Experts of a small language model.
Experts: 32 experts in each of 8 layers, 160 SwiGLU neurons an expert.
Training: 306M tokens, 4689 steps.
Below are experts of layer 6 (counted from 0) of a mixture-of-experts language model. Rows are named router (the router's row for the expert), gate (a neuron's input weights, with its number), up (a neuron's input weights, with its number), down (a neuron's output weights, with its number) and show model dimensions 0-255. Each number is 500 + 50 x the weight over its row's rms, rounded and kept within 0 to 999. Numbers have three digits each.
After each expert's rows: a language model's description of what the expert responds to; "gets" lists some tokens that make up at least twice as much of what it gets as of all text. This comes from a sample of Wikipedia text that the model never trained on. Tokens count by the router's weight.

# expert 21
router:630438504536454459502557552460559473582510511558432425538440518510551444441490463530452434466538507588497427468454540511512527494439482423467452463460451543509583431469417469424563446477530434594519489597512570505450476537490451472450503576488622434595552538529511583483480454489463512537542522463468539594547435343463454545542541520547455460480502448543586495463401547507499580525480510538493406569535457451544513465460529550516498535505516422483511453546411589463512472482657516478504486545463456519544576450464451554536499541379445514555576518551524497500514480484468604525555550561494455479506514488503534505507476549496450465594532528589543475524435512392584557528590568509457512470558527473477486422550509555517536523577516502426475471427479520484544529546557399
gate8:515521432514459519464523447439408566530492452490512477508449548423588452511460468481539508482520452558521537496529504480514542568508524474569451555590473461612439510441536465400519512507463526500529488453515542565507527475453499492585492497497601462559513481446443413461379515466534519607498407498506456536507430477555455412445476546569495460473419531432486606530463416635456505525542502458564562493423528442511498468507556590554462559450452519497468510550485511409414573469553529501576503622534493576530622481577489549462520461502516531527482527410438408477513502474517518474433447564446564457502486577457464669449551528452519472492503437503563557472425459500446563522571558440477528487451506454508539512521423488580488492493457596541550544424601456523474428444512455
up8:494504492434514536567563453389423460487497533504493439445474504459555395528482529521489512439393437525493409583568520544501518567451410481491514566458508553489474557491451507467504507411507477421479533491507517562487548487500559587411503564550478538464390508509559474498545530564495560484527486484485420512492513541464532495399581543523530445569502482504518527574524478540500592511490433519454519484601627646495536585411575448429489483505546400472501459452466460542547522465538466486556510476494468524549442500424527574478573498503565426385426514578529500412532600465494630591445457603590479535453500550548475511524522535462514448427426507557482503513507480576520440514455501469478533415503605519466504477484431410494445536493563561448508553423503474436476528554488428
down8:547501464407502468474430423594489535538561581548457485490427518567538438528479562538578453554435433541537518407473450581502553437503571505516382407586440479510470450488412510497547488510421496412504549516597487507501442563498513414538467461480517455503398515448513472515521500484492534571428529560420529426549494549471490373590429506530487439444533468601604481479505482576509465546532578388484492415429464546460487540449538511520471510407442450432489534557479526504421590532476531580476430608482509501383496529536421468378524501518484493430548509491459581424512466508547489570516459483417470479448562430484484530489481537523473472523531525518389543516572565423559512473472591569492494518448463552399505496486519455460502550502476490539455552466503503490556545491523448
gate9:594451507425466585439522522496437531448598532497461489536430563497485424418427470434505454553510508537526498487504481435557401511468604468488503476547461539462510543495500497545618432527500495471447494490506461507460445550486432452547492385509493435469510488503502503522445502499567571464550389536411470432503448497437480490514450522520415426483549581534619569466430445508495524534545502549543557418486566495519497544473633579501394449498490476489473562509540540571379453495525567519526484461558511487572522562494401526549469452489539427519465563525457466502435422428570623525493501544444435569523525531518456510515531609509480468416407490569451471516560484518540555492579488511540486462382511497410533425570440463462440517541550454566503436482488484461598495537596496
up9:562535500457515419473443563546458494551499562495478509459472562462463386470502489554483541580531457425500487506516552579532473550483537518457457394582485626496616396476437449464529527471523531394484512502553509504526454489552497516538448357544489424480396504515541515519473488407528457514523539485509564532449523525501504592473448525489480473459534415496547489467436493572521494589484499470468589492481557529489590419510490454504539481462518497486582471479551492520449492374514522488404503498415676516418476487496456492467471511422462435595513503514526431552473481458466498547539482476542474604507524519479425543488446537513441470492566460614474533439544445500551502517569533488534519550429534490464458398436495491524447486510586501574426527640389502516483609476510606
down9:478470484490526471629500483481553507492485612463576513529394407556496459552493471477438580503504573580417609479494553554469530496450555476472553447483527563501470512525493474533530509524477551533442562571382516534518491561522463496506568466572543467505503385613517578412479473527484484482551501485531597446502469553488502543534516475548514462497579502578541650573457483638507415452485450431475535527483517497631498528481452462434466511481466495539475428590481534521619469535532569591533446545606567442459479515492494530562488539567399514472503543587563495521570466536530425498507518503456494548514534545512522531616554567508551544618368443488471502496500533511447524441467494474565474477543520482498483578527440478455500521547378513548496466456496530452525421498470509
It responds to: Line breaks, list dashes and table pipes at line starts in infoboxes and tables, plus capital initials like A, O, U.
gets: "\n", "-", "| ", " A", "|", " O"

# expert 26
router:575507488554392481458525437592505508462425577516610517505497508465557458401561462617436457441564591571470462479568508455588421567469475446439491419463514503515571538475461478483492439493468487513587458557491425493587460487442429537432531483511562414512601493444464490378474472478469491552511492481471540483563459344506552458465533505569506459554480495509549451496453509434457585498498580542477435524487466482538470518432436487520505467507412466517548475526505503493445442509553525525501410546402563621527525483491521579620487468443429486552513491492528473551502512478493547586438537552533466527517521504563484467489460449566472473460518491486505546559526550494439525533579620534499411496508517501520512471553583592527450591538558592428503505520592587468502489541600431
gate0:470543496460505493517439444537634536454464534458455526505487542552471476358514485474499507525458523509416486508551549472544463528511478526451526610437529580512473448538553481518554426545401363528600459535488384562469405527484466543512446592529500466478476510497506441503555516449496483530543507509441479449576506464421531497562468505495463391525528510584528480535510519479551493441463561486410561495440524504580462588490513486441468445462491433484513625608451519521495456586497447459504470491587495584590548511533551445528468570460505518497473530516449505570533478586453575543495519528623455504454444384606483495538576526481462444452595450568514484476561443531537548458474391559501443508516454551555538496524514517429413494432484567441474537494489475529434400512614495
up0:441464564521470494510465440467514426507572486441434460478569524450579414458514516485499571464591517391535458516495543438590543499399438532490479461549435498458523412522465528518504537484573529459482490465527614484541467431491558509529550586498434458514405453432489504508485488484508425428607481473564483483527486548613407479524544553515515599425507507385496508400474524516520533482461439521500477545545430410516584493491532411471514565445446502498571542454569427556592513480515537549643501519447523408444479516540511499461455486525520517587611495487534643484515501468410507525515463509535539479410466475469514440552523404529501516545468520485525459473504465509494490523469515484545568583438517506462544493572562436578539562451441569553497477461418419391430518494402511
down0:548523431539511475535456498371547442540500480495510526437542510467480532441499501436492503345504523482556561520567480493475513533453470558434440488491484487487502487440482463549556538469484452447536485508510465547523483467509538449531518631430491377487410521519452424509534467507494449539553476427533424491524640488522475562457540540562471597562518448538549460541545463451470543462598483613442518557523436521535464453454494657480570448581511539544523459456333457459515524483527520537469623493506474484459480543561503504480498475579529507438553568472529499435462415490502478455485391546529435517484507574487471405581510524429563504526539407482546485493485371521545414493427528545578498477501412519477577549502533501547406435517449580539516559481434478483503400519512491
gate1:478396469537510597550485503557447486508516499515460500479425500551425512419379515465513463560440462465484468566452470509555450531460522436534451507646477453497431524565554503581571440546445450522467503518498516488551456537490556472356552489482501519521428504487473566536522513581486494496441527538513519418542698444480476545513477515511433514478504514580466421548487531471520535547459525499415506480495491520516560627428474515569501560536508529469515399495492421504483462449465492578476466515561475592497433581454511601534510473454492431473497552469509501500439516597524507494509515568582363593445483416529469477544533480430503410520485482500537468545472529537481603523497481549500445493504631426554479500506496515570456445388504578491604454531454527570468521612508465
up1:427445526475569489546472401464552600557459449516528505465586498477584454501521450477465599464533532551532457501511507362512530439490522507510508585568452465510525448553458454491487588350433562577529472506471574452496464541545463496540459470544490504555577485494537526478411512582414376455488498545479555461492504500605499576528580514445493539578490440440577483377488563544464514430531505568526527442387463597411601468567443457442437513476501507559476582540468477519505502492351517432576515494499420530456551523469604536504535484502553501499588550532465500467552507473461569508557385391517493501463505414523478481538512547507433468502519501582515508432482501429526487493565500521480605513461481508501536490556535502474488428443570435536494499458466522494505462408509471
down1:554575470398441580431415533532499447464385440544468562522496527483499499497473501485459414453501484598516541518480416429526550466517501442589518456565494568536508452399472396461435538420482502518480527546486468393594497416459491464536495504525570507484458541472400407553477514515495557468532538514429439526567458554535621492394464550496413522462455498477543491460493522506513508487454495511476537534451528472383455500575515559536472516495523450548475484471464487520508541484548472607473542415408482535415501398552457427550471456477548442467559542443545558388534418464524465488492457602533584541563496428438453464519530507556550496530507523471513555536573526467591468569583484430469510481411467447537542565531518541507467462534385436561447504423459494550424520574533455
It responds to: Capital L starting surnames or labels, plus mid-word syllables in names and tables, such as L-achmann, aff-ili-ated, Nat-al.
gets: " L", "in", "re", "0", "ar", "u"

# expert 4
router:596472548578488500515538519455500458536456607539546458450493433431553433537516480554456478458449623552585443505474449488518511525519459387412469503426516535537495480558522517488522479498492507529491491701516392487452474588495458409491480518479638457564552465500396458483439433470425460566497512486535506543526467415420502398472470481512473460542540468552514473459430493471471561588408477486499458525535503500484495472414494476539466444488493601531439524550451506453487563565558442508514418550396422509492570562514466540532451529444473559497522536483529537523391361471525496599565594533540521463483556534485547521407443486470477480550548502560546423656502464498445542534557499449395522444476516506516463472525507504470534502523495509458536524479496542475494424515558463
gate0:520425571491456539537494410398463620480573466591488534498546477471529454467440465418526474522507525512561510472466586526395510590543480601414476575435473494490546471522467585496525510455434546496522467512504484624439481629475517476531456532512499536542516423555559469592462474448404467483526442581460452468626487471478404494501496574438530521542525450506501491530495535528459520561592452505486455512505443525551480536487380432499475555435456422509502461428483451511570516564541475410495524458503548490453563452482497516508466452507486560498575450580485482523521499516399450610518599553559417434406507606589472546513538530477462375455580514529610481535479543524490447491560543512506440480444506428513505581533552520525525480424430459449469478546503435505470499560542490
up0:444567437542508493505468532501562490410550516567488507465475507526461573457564526579541431530548542501510517492480546403537501405438555489541537467512608403520412624506525427498541549583554561481419562501464544539522426464560547454498481484500493590555419503440429472569432472498545486505589426533485420507435439475481457513580516522482545568471538520543532472435428494426589536374414551474563405515504467524531437444474510504495525486528592529584581459495534588505510480544441526502437401501518430427629557552565508477449456491439479428590553528472446512425491463474536521497514517509407484568602503504513497477501453582490487466425581496488484492523445544456453552447523516486498448522443487428595539550491541515468555450610510524512584488488484452587477545477417534
down0:511506498523506495430574521503543410570502489501460475469519538427572555462463509499501483559512522560537509497549517455516542408482482464530526457514417533498542398554498476515456539529425493499453491524468560525367525525443527487445490528507490447545592436466445450494507526499444494478494490503471514447437423625574526434504455517563458527596471597536529497518439514473478438526483517562525562498526440597498535489392447471541513494562489575478437441439614467512468522576474567448572464495549475482562499524470458352491528533420399441481514515518505505383632574432534484468570553492564521499528556561555446521593375567462546535621548545501519503571466434517533562499439481434512429480598506448493480546517508642487502608494586454422446524536483505525514470417473474
gate1:499517463584519487466513493568492467576487472439479434514530501587530569491514522548541562458537516546506589534500493532456516482443413474381555533534520497549486483453566443545591545549502420453529523505561438481579561470483595528516620545446596496510577475444531421555453422387579475492471543510407552487558532532471461476432467459508481550563434456420565476458467496575621567435497460505461460634533486447519465473531566481555565554485497410499429593565533441451395505586558428571471446447527483426435447511567485491490422439493547515490487523459524372531471412544528469488460518472540525413490525501491605461503472500552538532516506542465524534576550493534450518532473489485486475519445496542523532470454533453423580458484499535493386467466485408501489403508583566
up1:462564474615461394442509498531493485613565548513533518452501503450457500466509446541552556465531489529427479590452488510475557594480493466466551579525444505498356521467514481502487434531487492590481496569578356456523537486515558476479546473539560487597597563438547522508537494455506522444468493483440500477462584490483464581509432491558542525468463568458491544399515548556485611516507301512425525571506475439546496469598521591535549449440467494476462515611447505507446446525590556567471433413529488479536498448496488488422448453445539512432513469498506506547527439490510465501442537436554406506467506523491589447466536443530498541512508490541507591579575559495539496538465475471493507464479491483533405460468631425463596398522474526507421478517502500488472543470547522
down1:556599484519463549472520521527439490567452475440517560473474491475528539636547531489552528525585465446502476469515490453495480484422464533470579475576525438566529546525488566613502527473527481550423490594568404456546435495528493503491447474481552551514515532487455532524543515556435575480517618577500478514542440650435388492456582524607414482575421543514476487496452464556483507492555526470530617501522439585527450565546489520558600497412510406472522518460449453442593597471486582496451566434545534493503470451542481459494495483531576468495560441458487543424471450495436440519496544495498507516500469587501542550440603474551465520463509560423545403524432509603468454538465398442419568460514488440586513531507437427487448465505500525552500480485566505445441554483468488
It responds to: Closing punctuation and boundaries: full stops, closing parentheses and quotes, == heading markers, paragraph breaks and table pipes ending rows or sections.
gets: ".", "\n\n", " |", ")", "\"", "=="

# expert 6
router:554518521510405518425481506421517426549515500491573472513436524438494469508455445548463415488439625558564530542529548457588554514513456386504455437455491561487480490542436474418474458432426476544513521526504393493490445563459473445427555553503605493631509495509409457434419457500397486544541506547431444520596522425520532496472488566448480500576457417564520509511468562538466550601429522471573478563530443508518518514453474582536503448510475489531476414552480504441482460519580531570510435544423468538449526549489478489540488487482448433516522491533553470527409404536518525585473488548542525524446567501507540518429495488525440514552580474448493495545530411439540499436586505475362428458556539471490442420554546571435560560497541532479528533440446594417515427516558482
gate0:420441385555540538487522596397419597575481464464445488433508512564443486466528489454515456515433511527462483457539514550515479601413523513491464537466471467501481412536534447496581393601455600514600561538449525459571417535489424486502569510548527485585501473501586463492527537522473474629542411426555454530526452462497420498491487471491452526537449551509467431398469564497601554569510592506518412436516408528573541499481501560501447469545396511527470507565559529544405474385520499488552481490419512497519561475479471484486555484480440510424552506518475453518520488419577498498650505563531459500411492616488477451512437498581503547460450499548511438565566540517503533526515526535537536487457472502446543530517417458477527503453502436451409427521471522508440472492532509
up0:551562636493456508519574530473625464408463497513456438492468455516536508494473518522515538520487502543535510468491598446516405423527536541461538520499478475427528544449558537529413551451443453516524431537580475581502566463560602518448580545459505565429522548609453466550505457465562581439413493538431525434513513503511627477597544489544411450406501496519487478561620498494480445427505472460519528555511456465527459537525511474500565481439500543513588495506550481600537523411479423569467559504516535480547519459410504457533402414539546444428564574428446438490449479498552522490414435574513573538520525516460446424484520577423478511451533505529473417477464424590517503501493480557494446597547508491466465574542574532450479573493462543549553493534446444458579529511522536
down0:477543474491523559388491542505478461527433572583448451530520515500452566548472568462443461502478513568491542528464495487583483454480494414533586557577540475603451471471539447476428578497522480556396530506529481539525574437544475537422499523468474428437526468465436499464568543514505577538560467492577497491600389385533484480421498567474502550455470557480530545623524560465525508439541493550479572546514370484555569579523511468504513523524471486545545462374534494535587561562489459458460543470505552480563572522460564535430554463499405455442509642570541544602507463505473590509551517529538569524456517557525570578518464534605427480488440461467582524463489452499550513480447478495512415466532491453484553509482483585413487484466571493411452478470491518454466607496497439
gate1:493454575528458549456462441447510488568505498566536514498463514474448523572452442437455417508589518509642523624493464500477537549457522475507521548528459562501419485530510419416484517511504465567521498438488453535497480566520453481461491560386598536485445525488566502534539427497541490547559509568413519526491531498392578549491481448553471435494499535571418541476557445567483464516505554492452567422522456487497551569492519517492527516454447522460498545561538448426492527505518549574373589582597526511475518517533491507472451461532487419464518451493622569435465539611382559475463464566516507549546538530549548495382517452641470493544480494415461512489517517516503439392510438422458474445474526479429442450592538517492533574517548564494530471486383606516532474487527434
up1:557428488537553420446482484478363459502476508517515534555480478496495502560482501436471428525623465486670537591442513567513512479428465490487508435477486552495504501529499480437465471532412547527571471512542469494516449624497442485464566564486585492442504563489561495520457470472508474527528522534412553494444570528463552503465459404451411474503511555526446466500484378548518465468562533539546571439495492493491441490418520485464464553418552476479448542470534433509453555498586595578424567562503555514493452502506552461493466478440528514500510524553628496423492550480413573460497497523388491512504496517587437591391528491554503574462499430462487503482512466525412460508525432459528445474520488466494433470480551517508463596524445662515504627439411543566549548479563509
down1:463521526596502541447501448461585412506594496562473479483521479534551554551518499495541469523477582481594588506536554547425493478440485499526592506538507527459517481468504477531443492509463474555450449399480415577535474481546492484477555466533457670508507578466550498445495472412482488536454529511482560452552498659454513496426469438371517454460475473577381586551482546473602477473500534470454478481501446484427496447474494555494474450453489535459525468504523463347473601474570384515496450552564538553475446534464420534477557418514544386508549445500515489525553585539491528508395547506421452519508518628500450453506533466509489545532480517457547481490528465543493491536517391456446498510524457514485414560493537483494445510350514436510470537482485562502504489468608540
It responds to: Adjective suffixes like -ical, -ary, -ational (political, military, human), plus and, of, possessive 's, and colons in track times.
gets: " and", ":", " of", "'s", "al", ", and"

# expert 22
router:530483490531393494490526456577515519552439535475501470474543589441543533471502542555474517431483518462487433529509526488512467477522506474434334490406478558518558470514450472463496478480478451523468533595479420550495497551541410486409644488497618423532535543515520513462476491486473538529567497374439517544553494400462436499470503591557428479506433488474525561401454482464480563530457442510499455555538453436614550409489509505584478537509477523558500482572457498495507453487470489602462454605475523540564554558522512463567434459497494442529484427501531609576429496516490477540409553536524509532476468599540414523475376487459490522551495497540586506550542390475486504504545578556504508463544445516502528436535524496430479590460513563397476549468520560399484479574571412
gate0:508482470529421574441438551525498442592350446497457513437488532455533539532500482501544494549533510489481558490549511512465488491644562442437530471443488506488578406490503514515572555523587548465390499553527388486426555515454568501466497413569576501444482441517425508453514472560465517461419502498399470472582435507615442449450518480506433524478517489530460532590439527462533544479492531595491515516452513455407499468565465553543479546486471498553512524476449445546453574449481467426505527575469551462521440583456521526457425523472541540444447512531580536427461474564402440485552448475482478494493459543470486554545544456586519490571450503490482495585539487514489523588481494520544506515568400617459479551497500477335446454527494475602476512540472549347473452483556503
up0:564554491465567564538470380505493527509559544422522483516454505491468566575408397449497530471585421517480573448443547538393503436545447514459430516464457501518476487583476528490464552543474561511526400571542438537479511576556572518413469466532566478509517400605507398455484509462460585450542553450529541543527469471434591416540497535494550552418482503541475442525410455427448548579497436583392543518513486472389495510494472533513474503503540560572535471520429586583510393483445449443450574512548505581514590484513568607462564445507461440522576494486449434551522476557488519535481509450489467439428500539459500484439521478510490503468581412458499504515528510553538517566385580525457504467460544525462524579544455467471522516543438416451535522531532489487570444483494570
down0:514528473593552517534446504550530507432464425436566508491520481525505527505512524505605501438496533494483600535574497480569502445563433510522498507477440560478486522522358453483551466569388454480458568492437462505481535480499554526583515519503459443576497447548558519501477524477487459472455535512488504477541435588478420496412498478524586553517477516464509451485507459496479450421558474564429495495483453557453476449455468579532434488486521445473420566512530516424620528473447516519511501549501507491476551473446451474444505364494417440496511473488447433554568557508549541377473525377395355468447476508446569519522428488387430534468490449496533566471412522518384481520488563502510472521521466475443458531476552486358587492502424469496453472439412534556353515483582489
gate1:466454505539601572491642554536504421486427648476496523505516629484486442513500515518492460432574498477446476565464563493488509527521502419409513509483478514474526452520448498499447598501565477600491511500447405344533458428510459433484564473465489547522419515499512556469526465448497491449481465552511469461481504446489421523576516556481469568448615556436448481563438541518505411456479529509597521585473556497545578543506562599517486462512412427479421513534560471484503528578586515494523423485473510542564472493495403495536487435512548517535547509460524471529518502523493526554471459475596455529501436425578439485456538437472570560536539576486503582497508479469440489404512598571537560438461497556483543466531587461512577531513557547521443486466454487432477521652495452
up1:460574536505503598479593461545556526488457490456490480527579496479485505469586501448428502502531473409467510575500445451563429535473543445413439548437486437490553401482461524533444480475591489553441507439442360473487468479528529391531437476431512488504403561528540550496520549461536547517476515575424511445566434480473401602529493572438459473476557513518406493580523411546515485475448484574574566539493429527553558545465460552577546473434439417551424570542546468473411520506448486524469532523521526528536518506472455520544533433555499525534491544474520446510476518534565632462473506574479381492474502413593445444505452549548475464488493532475469578486451472548394524474448588465535510339492525567455558495546604514529514468495579473462439464528507529519539507516435469
down1:529466369466471403466502550504523496462538447498489480468549539541562542501458431475528482455536455450521448457465445579500434523441521604469500517436499461455555632557538583526547536453509533522492436505538495583431454423546476586410538543484376449532538481472458470484559474551527519545488464554514496396466417431471524514535543481541470544536570574429406577569563450462490518467442454481482552461500474486422517499499482555426446537440483466521495570502462476552463565505542477528381474517535554476445565525579421664457526492468508525396564554482594490582446510395479529411447516450475473560582554467588521556433388471498547598510477443486427486416479569528506469448476484554526468530514552456504479436530492516493496473505622444565540465499570519503495540483512504
It responds to: Middle and ending syllables of foreign or unusual names, often with diacritics nearby, such as Buen-os, D-ort-mund, Llankanuk-u, Borgh-ild.
gets: "os", "t", "as", "ad", "k", "l"

# expert 25
router:558527574563374490459492522410548489483492560537463444498519567526478474462570438536527415461490528544510518527487405421522557524509526476474477385469511543559496428604544436488494423496506482477509477518495421472432444491463386467514553495468595449497584502593450472441461499476457532519458510509467541548521462369522465436532492563484472556475503499508507439421403497419564529516552467506515404556594538505567515474523395572512550456526453490477447433457528503474484506502618540573575517530427394565478582453478539549623466517410500506443572468543504500523540398459485558607532500562458509562500510455543467515411458396547458470423537534534542556522490458519472508428584548402456505459505517538481524495509485477528570498504498516442604528416475571434538560450475428
gate0:476464484458418481492518518441519472500523535487477541529467567436467491547532519482485483560469552492531492597634488529611548563537434458468483508470420494565502460562500447503530501527424370563513504440631498525436484461484463549468540616519515557508418510460477597495540522627536529461555497522450432518459520494455568515485424458488475547479543532510537474546379451536475454579541474549529551519572509441576536504512575469476543504469482438490474472486509455468536468452568476557475537580606350480539508476500544517478426440526433540634500463469468478601497524504523521463595520504624473570490463367399588478526506558506486483494482507435494494518558555532597488499477447515428479498432459528419382524532489547490502496515521613513556467425453501421444419520464486
up0:441583440470470363442506510423461489429478464541527517424494466435541553520511569521533549507516425388581445592499453403542455587544494587517491433439457465518565455534487473320494459502605484461502489497484523541452575409406535508434509493524547480438537537501464595451512547530549522397539490459544508512479509445464470517531494450569546526464509549555499440515581506526432555536570480525510565429516544465572575437529499459481527577390475504505506507526564435480589546577516492486426550508508466517535533562517498582523424484514442500631489452477531399469510524500552503506524551498477465524455561463486548568442456560472475483569489534416516512459429434504521559522516532531443495476403428580533437507560559433471500562458527569597598523461515582539498556555480519
down0:510532540559527523437544367414540499476490483530524500548490464514567489507538511507535508495499487589584510506487412552481556503519574578542546443506449480519558527487580533561498522501515421582540497531506482501576483455515453486425462373437485470402549586579592429514582528509514484529536490458474528463508490595481487446576565506451516479482547534501369484585534519508594440450530443559545491437412546458447529500557466461500544558519511523485543463483541490544450551536576510606443485534544565542496532545543504536586520562571515561481400566486611460539533428467415570441427454560506479363466506514406509474537504571513538490475540478503507513456419494523505519507494466552564644495329508487409518522474503490507512538425469536449462425494498571590553565557463495
gate1:497530472507487541609499488503455508480485625503449447611454543538496472516575508484465476460512501523518515395419427452503504563423483453541498425540454450465430462462464527490554551497443567439522510489485498452496449458652454464545463539423511526500455489505481483480588436498540559482559475500452518468463505396541468543436446540559502522615455507471530462483405519456571515479543500434564472542473500463461495411454428553564417508464476512408468565480469472547437452453503553576500487557526503525514449485591472539576479517441591520480555499520510447437481394476535502450456606451440416549536433507455565564575510573503507614480499436647529483597473572593400569502551541474440474584484485573523482486496506524429531492527355440443528471503560478476423493471471493
up1:477401599465584528531463570515425496451516428475438415509575499563516440489393469407424496456435557607465557397490451481411554408457547451562468605557501561482483596520486494487554435508467451447572510495433352518543492491463502510502613528535541524491547462426531542487461534480523436568569460434497425538490434496560567433544511577482447470506541523549484520508512508448493512478473513486529529515562505592431484539564538521542425412499479509450526456476439451518504474595535470434513548490463498529482560560513537524447434499478546514443498573453476513543477524517497452529540473583550528495470464542421423512455490444485553474521434470512533550576577507442455491506543519381587430461461527566482536567379529427588542553491530534530469569535553536409481489605529438
down1:455472519546490504447403454450498493551457476513516464568473409580569545535404526483533588536534539481435456477489534498511476532537444583472491475498582498539550484514550511486611498511511522504526503462508536383537433456473475484472477491547443505561471417517535577547457459493517461530499565502519474495508404462520501535437576542514495507505463510555461571514486595562495545526437512493525445405529459513436524430430584419510508416563449546484490555464369515491556490509480547500475477539532477511556566467493496504504460571554538561502523423512432375412446473557508406496539570522497560440568463487505458516417552521464546610482482520479462539567482410477510540523475549545400519389385430460437507567524623646560468545512594536459492470567447487460643421568458536
It responds to: Word-initial M, m, P, p pieces in prose, such as m(imicking), m(oments), p(aid), p(enned), Am(trak).
gets: " M", " m", " p", " P", "m", " t"

# expert 0
router:549438500573448475489501495506432435594506549537531504480559534490517489552491430531450434473484530583450432589450493412463462418477518529442373490385528534556506476594507379475575456480439507463571537595546462490455522573453511465505516505492512471561570511475507457451464458507538526626525441459504453485585540409459509479396518649582457504474468496518509417444426462456427475480516468517562464518572379512479545527418481505568542516510511576419499479467511558488503442518509439527484434564489422527491540564447543512582422528503509437510494492604524550545467439483530695618441513471498498523499490503499554493538513511462478495478451493422535496487501514485512496498563528558379420431537509526512474398550518571439537487556480480430536518504454548461480488451553434
gate0:457546509484457499439522484498564557453441506524459602523529499492536441471550476466458425499482452535520484525442453458497477612505493529576437550458505544481535445545490440500571520486453551524501454469562519488493442498526497519548585534522516498513510438504579491443455530521570429508418503566513545488564511481491524545578465492560478539445483591511429427584419527503491450562483434470565428483461458485582598474523461507615609548550442444470499431571549511484420569570520413546436553542570442439468619516454475589418453520447497635562459540524527539517463470497597566582493503381458405496497579470426460509521509537494561490498524496455529524433420544533438527552505579501405600491448514508420411427526518409478507482443510372481469426446485503496501459433432461
up0:482477500528494514394491486556526515484478612511525539452519489445469537443550505510539468430494518626591559585512497509504456529623483507563433466496513523543521371538535490531519495574488487511538523525602532481484515471455519493577574520470469488539499571490565526478516483459533457573438492509565411468508541493624515504450487498482490447493449518510470537468327478632547460549476548616611396532497511483432585430546520523462551545478432400515513520510577586520478489450529639499548523518473480479416554488543564483518415484420517547493476525504582503504456506392557514572470461502461601508416497476600478446463548548553511562446503526565521499474504489491420566523454540474547518543416526487516487473503602558553569440517446494482419561477442442508411587523489470
down0:550510551513530564493490528485508478477524519384504422477488433380556453500493528563591462505600540473565519565489533488449430554475429516520462555509484462497537489482515432545542504543454445501575437463434426463481539447543509538419446429512489491488531492525546537616559569487571515513542569442509508498462589553544518544514470454440507531487465545520537528512510512483512580475544475504406514534438465533506478480484418586528537549461400467486490488462416582444520419540482537459518618502502529483461479586555502562504520394547473560567541517527479462462557493490534483403407448615552557494468512481432575476515471484357494498492527517570515592444478524465597461491383510391510442460522407624478492404358544521524485573515491465521483595474554500454522478461422417
gate1:476508392519496558459528483477506467568501518534508537527474474457581547570498493530532396535512509536430504484589474433554430437375455458581497555394533481432481505469463417499459485380564458519522532520409461480496474494464497460598512503421466565448522488449434469431546499550505526540376551461503544445448399537415528482515531551545380448464465564499625513433526516484521465495551554576496429451589532465480535575473524418534499532558444521475520466458529402593474494437452475542492464573512572510483462645497498481515538459509476506459523530540501527495461492505504640575489513503532449485512491532414502429505532528546533420510544489456429556515585466526466423572458524410438467453606516507480514566491427477468494443523440436452574395584457507555534477453492453
up1:447488535509519564442499527392586586560500522464501554500547534462452442492458452495435449468547482394511537486455442477622601508463586497487566592452505455467518459443403407424424564472503525474480453571446483454551511474473511441505549386466474489490490477432461436453463508521538525589541551511485538488475603509530461514527523613485516586465456495508524547483526477507545596497490533464535540560534579552607502537470401439600545466499633412472559471442557496576600471541508490427535552468514466449441519559488464514540511593359481422444562513571428522445531504496457506492513461504535506419597493498504507495509507589550454470544554535495464478589476481558440445551450475574445489535534570534517518596486492536501556519440508461430449457496535523488540588413540526
down1:420496526505526515523352495462557553585568537470432434616509426479441489495506478532546442506471554459485543482545522500473580507556578436635567472527497502589554583480492456461590476540421558534574534435488498474531449524510530503480551456448412480433476623478528536458456477535571544566596523605549473423461525548421470465472497474531527496485491574605531520536524433415469465482494462496457504515487479532567479531449462563497519493553529462490446441409489567589547568566488511597572595514521374501460394503436536478565414426474498489461539492588497502422482501475474482460557583571517463573505518429442546519527567473481408498498497478379472394500502516564444472513577453480434442471489449599517452531486463495527529498494474463526451507516425558474547512485480481
It responds to: Word-internal pieces after an initial consonant, such as ch-ann-el, t-unn-el, ch-and-elier, in names and common nouns.
gets: "and", "ab", "od", " v", "m", "an"